config.yaml
num_hidden_layers: 10
moe_layers: [1, 2, 3, 4, 5, 6, 7, 8, 9]
normalize_top_k: true
routed_scale: 1.0
lr_router: 0.000851
vocab_size: 12093
norm_eps: 1e-05
tie_word_embeddings: true
optimizer: "soap_variant"
beta1: 0.95
batch_tokens: 131072
max_steps: 5594
dataset: "wikipedia_en"
Below are experts of layer 4 (counted from 0) of a mixture-of-experts language model. Rows are named router (the router's row for the expert) and show model dimensions 96-191. Each number is 500 + 50 x the weight over its row's rms, rounded and kept within 0 to 999. Numbers have three digits each.
After each expert's rows: a language model's description of what the expert responds to. This comes from a sample of Wikipedia text that the model never trained on.

# expert 34
router:537482532553534513535522495472580480566509531492509448451471471468441437484489513533495487466518532495443392462430588438420525421532510470533487556603479468498503505547520484456527466492614471513475539589556456483524506473447576496451489486463529568518589504493534422481429492498516532550
It responds to: Labels, pipes and line breaks in infoboxes and lists, like Born, Died, Coordinates, Track gauge, Winner, plus year-final digits in birth dates.

# expert 51
router:471535544580551550561594450490564464495412466478452528439503491505470474561507492512487595572497455459442457530468444460448517474474502479525522514458515512521557530441512457483579486504569509565522573511459478490520439392435483510452565444537518569467544470434518465522517470499510612511
It responds to: "in", "(", "from", "during", "until", "since" and the word right after them, often leading into years or dates, such as "In mid-".

# expert 5
router:495524483571535565543532528460559506507452514505464443445595484477546500564415503500610532497554418606498387470561530536528492517462474510572451482505417461537507424556502547483577473441584447498479543446455467554436551466438579543484487561519540537471467541516532505560508523498498495504
It responds to: Final pieces and suffixes closing a word, often nouns, such as -tion, -ment, -s, -ed, film, club, design.

# expert 0
router:482486517493542544533469527423524501479403485495467582464570540500493505516541456459501540579504370487402535535551486512446470565525499443473477469486550449559497441497451421460545513542590564621540489543561473517511438424475557521467495464525552490449555500527529484525593481501529604467
It responds to: Prepositions opening place or time phrases, such as in, during, within, near, born, plus opening brackets, title equals signs and month names in dates.

# expert 60
router:542479450503454576579492531476528564484506503414450555417566462447474544584448446443573509543485510555389489510477574509429412435510505529494462607580476416593511433573443518504481546445591506501495520479463490536534466492518507563572414517480531601437492517558558430559526452557546484524
It responds to: Head nouns of organization names after the, of or a proper adjective, such as University, College, League, Party, School, House.

# expert 21
router:550518525545496482484482458417448470498552437501590505443512508433495554513448547440635535491459458612502456463504499552467472517457540434538422518549513501466452472610406529423499541461514547521436524510552486478482488494502460509464515558483430507575523510538490470606470511501521473547
It responds to: Auxiliaries and main verbs after a subject (was, were, has, would, makes, forms), plus "of", "to" and "that" after verbs and nouns.

# expert 35
router:488515492493560524601621467474540592469507525439559565571517510429449509446492532465554530541416508564447458512498467528476508517472513521474472560465449500446522512534400459369550521522488533561508477592454482434540494454399496499517478471453554507478582529571538456496478480511568576490
It responds to: Opening brackets and quote marks, paragraph breaks, list dashes and heading marks, as in lit. 'long street' or (Japanese:.

# expert 63
router:484497443544520457571531562409463532579526507476522582450554536460477466469433560477579514469479447604491452396545554388540518445481540492441459595499421451539548471569496493395559479398535488528503528581469505501360532551522488537442382464514420548488499565561529491513567523522498533470
It responds to: Single digits and short numbers in tennis scores, dates and statistics tables, as in 6–4, 198-6, 13.

# expert 53
router:487498551623541536484503489429576504394511511445501505421569524475480471481477581459499491492575452550574468439455518478445480548487547471500532518526458386432529499528446445423531447515489450490445441529499487540465462473464499478438524436534509489458503430525440515570455416546540554526
It responds to: Coordinating words and closing punctuation between items or clauses, such as and, but, with, periods, closing brackets and table pipes.

# expert 26
router:488447509438518472535506488418504557563534503483463510585508508487526462466504591442580648533515412523479462523482518484486514551552477604538404542514524520501404522532396508541506505542583469543498518524523474568517430443518491533486462529495364439443579516485471480438548474521524468505
It responds to: Mid-word pieces of foreign or unusual proper names after a capital letter, often accented, such as é, an, Mor.

# expert 18
router:573540509418503482502476520409532473469535513444540546528510502487503455497481503497534501570489467520500420513490440452455518530453468481466505554509469503508464590569360489387486468517540428617484495463461503558495465486487604553550547489461432447513497460569500489578450495493515549618
It responds to: Opening capital pieces of proper names, such as Al, Sh, St, Br, plus pipes closing table rows before a line break.

# expert 31
router:474500529547477439452487454485532491556505465574536471477539500400452477472536499511511507536405524581392525518478502474389454529516480527458518528494477492563458489606460520499485445541592500497511462546504463593494440493498515573438484472516488558558521513520495404480511458559474499525
It responds to: Final pieces completing names of people, places or works, often in tables, e.g. Nickelback, Ilinković, Lyons, York, University.

# expert 40
router:489543461522584499580582480402522562460476481434465519551482502499521488537369436451531564477499497503416412442467464513460457589410543588534538499433426489584475465574441596436516499456514471549523530483592440496455493386444548531461487530526513479461519474480611554606497463539594568499
It responds to: Words like such, known, local, professional, acting, and first pieces of capitalized names or rarer words, often in biographies: Cam, tax, hur.

# expert 55
router:585499478498466600500504473408575545585514566488494503451532449529530465485469424482537576511488469499393504491580554445442551454509481545491433564490445557446483495468478504419471402545564342561463557514523451537427475470516477474444549530556449552524534461528507465510529438422491527554
It responds to: Pipe separators and short fields in tables and lists, periods after name initials, plus the word by and dashes.

# expert 56
router:613524471542512457479541491432445488437447541388481563505514525504444397463526529494516596595549548588495522549538535473475500520526541530518426489555411495539513430537482551502503491449514421605510540539459469483461420538482474479454470491461530499407662574488539458577494488532479582456
It responds to: Counts and number words in tables and statistics, such as two, several, %, 000, and digit pieces in scores.

# expert 33
router:502514494519541567568459449343562403531441524425466538441478565538533484476491534435482488500530453583485481500516471572441442556510548512527479445528530478550451482584516475514574552545574495569529529509481425559538447500497475505486512448538451484509458485451551515568522538488516484526
It responds to: Prepositions and "and" that link a verb or noun to the next phrase, such as of, with, from, between, under, adjacent to.

# expert 38
router:486427486557431592587572526508516537555572512495558491466551566517616453538483441430508534585467473618472422474562539445487474549549479503514457567556425469505528491565458477452474483438518424556453480472518452511414457453503536558528509522435472557482481536618540424543576479437460524473
It responds to: Subject pronouns, relative who, which, that, and person nouns as clause subjects, such as they, She, everyone, users.

# expert 15
router:524511494507482470514465434427536458441482476488484591552476579531520471523518575520637575517502476568447438545473478513467504581571537572536471522417518511461418466507483610436517509508600502499444508542554459541542405437461484490527362446457488470458615525479453478499466502482591558530
It responds to: The word "as" after verbs, plus mid-word pieces of names (Georg-et-own, Hocken-ber-ry) and closing numbers in table rows.

# expert 9
router:577503430452513517514523551465507453510521505503590566549570518512508503420521543530601590521499519513536369426560551503508526522436559552529452585496381478515542497551431459401535475397587429530443452586489500515449478486441451468405451559466452535492520587429613472452551446567524455555
It responds to: Hyphens, en dashes, colons, commas and decimal points inside numbers, dates, times and ranges in tables, as in 2002-2011, 27:22, 5:00.

# expert 24
router:424579512453444452485453475419553528513451467444499489392546532438524414416439432471565527562435521540389507522481488469452439582451493474504442512496523447424482432559416498475481430511585455607450462544573512586484401522481542514470429435499540513449525407605527488476488449493431509523
It responds to: Is and was right after a subject in opening sentences, He, first names like John and William, and foreign-language function words like est and et.

# expert 30
router:552493516582523488553507408484518572457502504526521442574582500451460480467476488507479620462492541586418406480519519480509497489471503536491377515505429511508462427543486462419513439492502431526460590518481528538479505514405445504415499456410460553479556576528497511532526434524582497506
It responds to: Year prefixes such as 201, 199, 194, plus pipe separators between numeric cells in scoreboards, minor-planet lists and results tables.

# expert 11
router:542474472491541609540647474418518514539454479509572498435574439483514525493431557560490505512468520532433490580533491555501525470454474556525391516441534416525541439549469523393473468470519439565499550499513499507450497447491473510495574450440459490558613544493531469521506451478574483622
It responds to: Separators after a label or cell in infoboxes, tables and lists, such as colons after field names, table pipes, list dashes, equals signs.

# expert 2
router:531608562653526435509529501487498480430454430561487545528551495482535526530476408453610536481505414523517471449513531513469520438440528529479464500491447581488476502512436472388545484551518465579361543508550485445422437422501500496470484494414457488518539446519453462565570507515438510515
It responds to: Auxiliary verbs, possessives and articles in biographical narrative, such as was, had, his, a, to before be.

# expert 29
router:550553557519534458614498498418549558467452464510467516506531446515585578480399564441630582477438505520506392474478503500462462533467568435569422547426456441435467564568460485423500492479510488614453466517564480460534489433478553497458464487451462512509511534469565475475497516479535514537
It responds to: Auxiliaries and copulas in running prose, such as was, were, has, been, also, became, plus part in as part of.

# expert 47
router:538545525552462502469579482471475527477546476466501521544527473423526491434473463547483596568473404534462498520498494502509418471486567491588464541477442445496529513558504516300480423570539465532458574467520459488416449557503443523452513443445472410526571468561462471632503569469549599538
It responds to: The first letter or piece of a word after a possessive or the, such as testimony, sovereignty, archive, plus their and his.

# expert 19
router:517537440556467520554466469390544505549559513451489545537501509515488530467424451364477490436497442528407497524551607517459433507490559565446490571446527467584540408599476516507511437504546497546413516539515427550531487471467549521446510511514510542462503544432539503513506441572546551515
It responds to: Nationality, political and title words in biographies and sports lists, like American, USA, British, General, Democratic, member, often after hyphens.

# expert 49
router:491503527474452535515490499452508542524479518502476504383499490489480530411480531457547610531433480626447417457522467533503448473589505537569451546586453427534431484526397513470484424447592489529521504515526481559428467504489493472477510464487429446474529442414568407566562516451475572559
It responds to: Single letters and short pieces inside names or rare words, often after a capital, e.g. enig-m-atic, Mc, ov, og.

# expert 62
router:419506510506484431488502445491569445537527479519487481499604520444443447466473453486494529565391518603389536514519482534414423511490520495436544559545497482565458495588467511542478405538571480498511538497531455581510396491491502612423487438482482531494511493550432370504524440503528518553
It responds to: Final pieces of proper names, places and teams, often in table rows, such as Shel-by, Princ-eton, John, University.

# expert 54
router:542476460586510539544608494482490557555440433498493511537541487404509494468458458516534580513456548487437477505604471501477519458562477498445445537528458457457528516551465444387495493525479475535491540546436554505474533400442435534411483504498496509472550590509487523507540462442570477507
It responds to: Opening parentheses and pipes inside sports and statistics tables, often after a country or team name, such as Italy (, India (.

# expert 45
router:461568512609544426644497439448459454592475467477497443496574393446508506557480527488599469469504463498462430398508507456457452543584499496458475535505499488461477484553481521481532477461552495515504553420563456545518480553511470466486509550554498546540578513500466522625500514471439489558
It responds to: Words following "to", "not" or "for", and clause openers like After, During, When, However, would, could, did, not.

# expert 39
router:465469541535444431493452481452491487598513510479486470472579491489480433461428510516522603550490472575426475490524502449447456468508590563525457573509438474497445507507467457508502457465608519495472498587493491544455427472480459450477499506519546516479585545530539485523598449462401523514
It responds to: Inner fragments of long or foreign words (hor-ri-ble, Prus-si-anism, Gór-ni-k) and trailing digits of numbers in pipe-delimited tables.

# expert 28
router:456490506591538546495555521485445540517511516399507472508476539423507518499525524513471551478547482498512496408531513446483508537466518560593532489534405471500570498477486537375531434517512473561524493466500520526505443488428508485382455535524424441405519468563461470608532474583567572501
It responds to: Articles and determiners like the, a, his, their, followed by first or new, plus hyphens in compounds like long-term, large-scale.

# expert 44
router:506519525526444588604533520501426434512507461442527457536551514476524473527494471535556512595487476611476437508533548493470505469457513559478334600498355434488482484519429536494490409476491476502520539463495513590505500492501484517547481504498477615504524514598508387524532450486446522489
It responds to: Head nouns and noun suffixes right after the, his or a, such as event, series, story, -ations, airline.

# expert 48
router:527500527506456510503532519489514501478420502469537527545578566522584510486378513525591609536524440595514458473488457521525512524465596482505442530436414423508442406599489522437530512467451519511434584503466496510455445506450405603489468485464492484487534577542473511595567502442508481508
It responds to: Short lowercase pieces in the middle or end of words, especially rare or foreign words, such as stup-a, abl-a-q, war, met.

# expert 42
router:600466425513571457488542475504502495491504517472454517454552506421430485522535547539545495547432528617508471531573541477475489493570508527491480571558379415530523520556510502380569461544501489482480513576436544508428506484451442443481351557559424594492574538543487368522520519481565461576
It responds to: Abbreviation and code pieces like US, CA, PA, plus single digits, periods, subscripts, math symbols and closing quotes within names and numbers.

# expert 59
router:552540496499473517517591463495533512434529417446510584514556462440499497549476489528491560576518484507462504483517425466500448494487471450504446524568501460553468470577426476380493477521464462589493605479458427550451469487511445579461555485450390462541473518507549426612530507451525679576
It responds to: Capital letters or capitalized first pieces starting names and terms, such as St, Br, Th, and lowercase p in pumps.

# expert 41
router:535485559588552564512596408448431532458483466512481478414500434427498506491447417566468491490557477546516409436475541484480471465497505531559447469481456485561483478555488514502501503554587469520480496520539424498492450529399501545468552543440492460466562481596575504613590456437521441562
It responds to: First pieces of words, mainly Latinate prefixes like con, pro, dis, re, sub, often in infobox field names.

# expert 43
router:462504469574532492507521493481414574451485512435508539514568533522521458481508530539472588511525439544513491505552524484451482521425552588501479571530386494483514443522417562444488469491503428569525573550512487495422427509498521443463389523465508475437536524496541476611494570563480607505
It responds to: Quantity words and determiners before nouns in prose, such as most, two, several, many, both, these, around.

# expert 37
router:546523477577544547487523557479458470544469427493521503505598487473576461438546544454510520438452380507444417438613446517549535531518565560546541526469493438464555472508484512465488497578517417568466499542461525493530369469449515489514465524524520515483542501465552512538542464461510515622
It responds to: Wiki section heading markers == and ===, paragraph breaks before headings, and heading words like Personal, See also, Schedule.

# expert 27
router:577517478485489552459545520521470525520455589467498459482518417397471495509543472515527564475578428528465465510570523529454457531578532441612494479475512379475533428540447515439510412490519524533588509518413539553464438543422458645390477526473512422507503511506474482558541501507492511587
It responds to: "The", "the", "of" and capitalized name words like New, National, United, Best, plus hyphens and possessive 's inside proper names and titles.

# expert 20
router:433482537499514446512461461447566454533479447476437462500547534493531427409466512504529580596446517532371481516515463450492467456490476477514469587516481444490478486508455465427504455497701477555469489544491475556465448499427495491396478419442519484481574481562526457506475458487457534522
It responds to: Decade pieces like 198, 199 in citations and dates, and first names or name pieces in lists, such as John, George.

# expert 16
router:598545531567484444582536512397467534496495446515489516474604515478568622484444478492598568487498526507477454479504489491540445532458548484547453572543438478473514538547422427385479498529481454601426508510558519472464517464508464529461454484459508454493567531507572424522522482494491475520
It responds to: Auxiliary and linking verbs such as was, is, were, also, plus commas, pipes and line breaks in tables, lists and citations.

# expert 57
router:500467545520492586559463456466477479444478522431519501515530499469545404414514455512526473535546408616476468425500521475475479520468525548528399525588432453441533456492420551467485461462495473517528499496510517457436554438503531540498371578469446519472534542608561375596573442468488573483
It responds to: Pronouns and relative words starting or continuing clauses (he, she, it, which, who, that), and commas after introductory phrases.

# expert 36
router:425534460533541545565533532405460487595516487515454511512471596504493544468470444422529543476540403533494461480523556505446475526490572546460458544521409455512494478518405615436551433457487477555467482487526548478459455403458555492502391509484442482389512510533545407558571411495524607538
It responds to: Nouns and adjectives in descriptive phrases about people or works after a, his or an, such as member, player, career, former, season.

# expert 6
router:516612517550579498544529542462425525487439461478421566485491461461544434524549461487547579520565447563509479460442468477475532395520563452563458465485462513506558489523454485437567491455550452545531612458470464520435479506524545544429506515533448566357487512465552419605487508496509484474
It responds to: Past participles and -ing forms after was, were, to or and, often before by or in, such as held, used, made, released.

# expert 12
router:602536456538466554541560433462489539550467477572505468536522483458484508444450516498477579495542558515367463557529503478474557437492528500507393551500459498478510474596464455378478433522533420527451573500490517572355532404416452541425492480523513528507564503500470513534554398459615495567
It responds to: Pipe separators, list dashes and label colons in tables, infoboxes and season summaries, plus section-heading equals signs, such as League Cup: and Preceded by.

# expert 10
router:494547530461437494581529522474556462547553483491537457469481482484497497495529513447571561537516485516449480515520467459422392534411487455537498600483523441509481519467408573385558458488512506562480575475465526607486536533439501546488538433427523422533552468509547382620468491474500681591
It responds to: First capitalized piece of proper names after commas, pipes or list dashes, plus clause words like which, when, that; Har, Qu, Ker.

# expert 4
router:456521477592449553672488557505484516551508469433528470527618437525590456556523484522600504541395455528421412456589477428477480545536473555450468623532428436555551472621514524515482479448520438505478552439458431561423440516523505473502492489495463656431479548568534501551517405508447523468
It responds to: Final pieces of common nouns, often plurals or -ation/-ers endings, closing a phrase before of/and, such as matches, females, ations.

# expert 13
router:508522453526479596558497445436552538519403533443473531456522481499478515511482418489451661554516411544414532555505502537459468467481476494591489463521484489543507389532444594446558528503579509515507583531430472556498510453490486567451515503492506502478476533510525459588515531466455467522
It responds to: Prepositions and articles inside running text, such as of, in, for, from, the, plus table cell separators and title colons.

# expert 50
router:495409474419518495504537564404543530519499455462494568517533511459484475436482558503604582500518485643482471465564526492490549505473509483475429538546363451552476409568509545403560492361539490485484557507467523493447522505511510538467380495510513503465522562521469471538474491564507540469
It responds to: Single digits in dates, tables and measurements, and last pieces of words before punctuation, such as 1, 6, -ly, -ory.

# expert 52
router:576484555547530460555442517459531449571448545480443479543472542476485425427440483478527544587563468531462456420503556413470453497569534526503432608599410433508503515500455486458523445407581453530446440578552433497524459485449482490485476452567481545419556470509550443457466441511559593496
It responds to: Numbers, quote marks, degree signs and units in sports-result tables and coordinates, such as seconds marks in times, °, km, metres, %.

# expert 23
router:544475519569553430458484448455509452463512481466507440522487483453558435514437513551517574552555399536483425441468512454483496494469585566552431525472448437442530547476544522425533412538547514494533460535413490516540488488440465459413473502494505523484574464469524424586471429551483546511
It responds to: The, a and his before a noun, ordinals like first and second, and century prefixes of years, such as 201, 199.

# expert 46
router:481506507513482446475500458498507550483553454515543558447585454491431459494481516544543498573434540530424518505455493494446492593519490524463517502508506465596495390575511537555467366502588551553572531484541447634513442474462551570398459501442467489433523492560523401504543396566541515555
It responds to: Word-final pieces in proper names, titles and Spanish or Latin terms, plus words like National, University, New; Los, Fantasy, ovalis.

# expert 1
router:499481540425516509499473541480538539563480502504428500606462540471444509463473466496573546553541434566486440508462464505413523547547499537438474536557458554544437464496403492498519458562542454568439555498452462601502505484466532519449457456446495424499533503473549416554454505496555569638
It responds to: Capitalized first pieces of proper names and surnames, plus apostrophes after names, e.g. Mc, Bar, Mar, Dan's.

# expert 22
router:520494482578486590515591435456479535518504546448469511514583445421408498499533545508504558468454534455528484561534429510459469498485502605507490508509427460539565392598511552458521483470534501513527524571465487516434478495481449572397457599555446566514532488491496342514549458480534494569
It responds to: Single capital letters inside acronyms and coordinates, hyphens in ISBNs, and name words like World, United, League; ITF, VHS, DD.

# expert 58
router:499464507582501397481485416433516436546460540506529465489539439455465410528470577433600560557517483561407470530514521539494499526510566427518424604450455493522509518524526488457564521435518432515482531511474402483502437576499489462420461488500442590481527509469530428522504456523490604545
It responds to: Digits of years and dates, especially year endings after 200 or 201 in tables, career timelines and birthdates, plus month names.

# expert 32
router:526474436476548518543479484439544434540476486454489503474466541552540525495450517469535504491524446602481481455500464572453532507483541472465463475540501509553438509579455564508572490520585478488518623524486415545469493491460472510543575451570520518516548495465533431561549561504473487537
It responds to: Prepositions and infinitive to after verbs, such as with, from, into, plus present-tense verb endings in plot summaries like kiss-es.

# expert 61
router:415438539459495503544469485497578514539583546522557542499527470515503536482485538543608608473502447526526408484425480502444505518453554535482486539623429447510426459531432490493444427550588477464498496575546488549603428417474561502421482407489436456426535537478448437451558483517500534563
It responds to: Lowercase pieces completing place, person or taxon names, e.g. Sens, Alingsås, Poppins, Greensboro, and words like County, Park.

# expert 14
router:520504538524497526593525492460544433495396552479451482415654483468486476542524571502594536500504504487444518510475452540520471558597555525536451567442490377534580452533471462459503447461526462474552535540468503563547532496470456509452477464532425542410575464522533474517553438552559594515
It responds to: Commas after place names, dates or titles, plus in, during, en dashes in year ranges, and family in taxonomy.

# expert 17
router:408454545492562498434602571472495568519503472438471467570513487531488538566487540419525522470511469509504504466505529420507504562502542475490505525407459436549517475520452509433510501462469300627521528520468448488452487473473509496497483444532426419299502513473572478500511467483550605471
It responds to: Descriptive adjectives and past participles, or their final pieces, after a, is or was, such as known, located, small, dubious.

# expert 7
router:565468493597550551500522517449553446522505546480499422420488429411481483498505426411571531565539508532484481435470562494517461495470471487512439551504469503527550489471491475485515546357486475538500532477576484499484435540540493582481448560462438481481580491462482404532525405497487539555
It responds to: Line breaks and spaces ending table rows or list items, table numbers, and sentence-start demonstratives like This, There, one, same.

# expert 8
router:429448482480587572539477559488451535506463435404512501539508497502559429517474445512501512542506476509462481461504514474520533486428580581469448601504393498461566424557490536498508465483529396537569565513491467526454509481475501481549488544580342582355509494499557401582500457526558560484
It responds to: Nouns, verbs and adjectives or their final suffix pieces after the or a, such as built, album, develop-ers, -ation.

# expert 3
router:480520550518532520539552483440541475511508475462498438505608406461409519458496557471518498467484494486450501453485429513523444452464513543534434626439511379498533498497450447395543405455509443480495595511484434595544559554503520488457451471522530472474549523558504489529512407479525554542
It responds to: Commas, periods, semicolons, line breaks and clause-joining words after a finished phrase, such as ", but", "and", "while", "However".

# expert 25
router:523539564573481575535574506439470523508522509483567393448531437444509459502486529472507570500470493532525428450514431549526464489408573560476487535440475457525474463539418482473550467504544498484563503534451362611500462435531479515479514495483517477462570538590460448543568453513506509504
It responds to: Periods, commas and paragraph breaks ending sentences in prose, plus following sentence openers like In, After, It, However.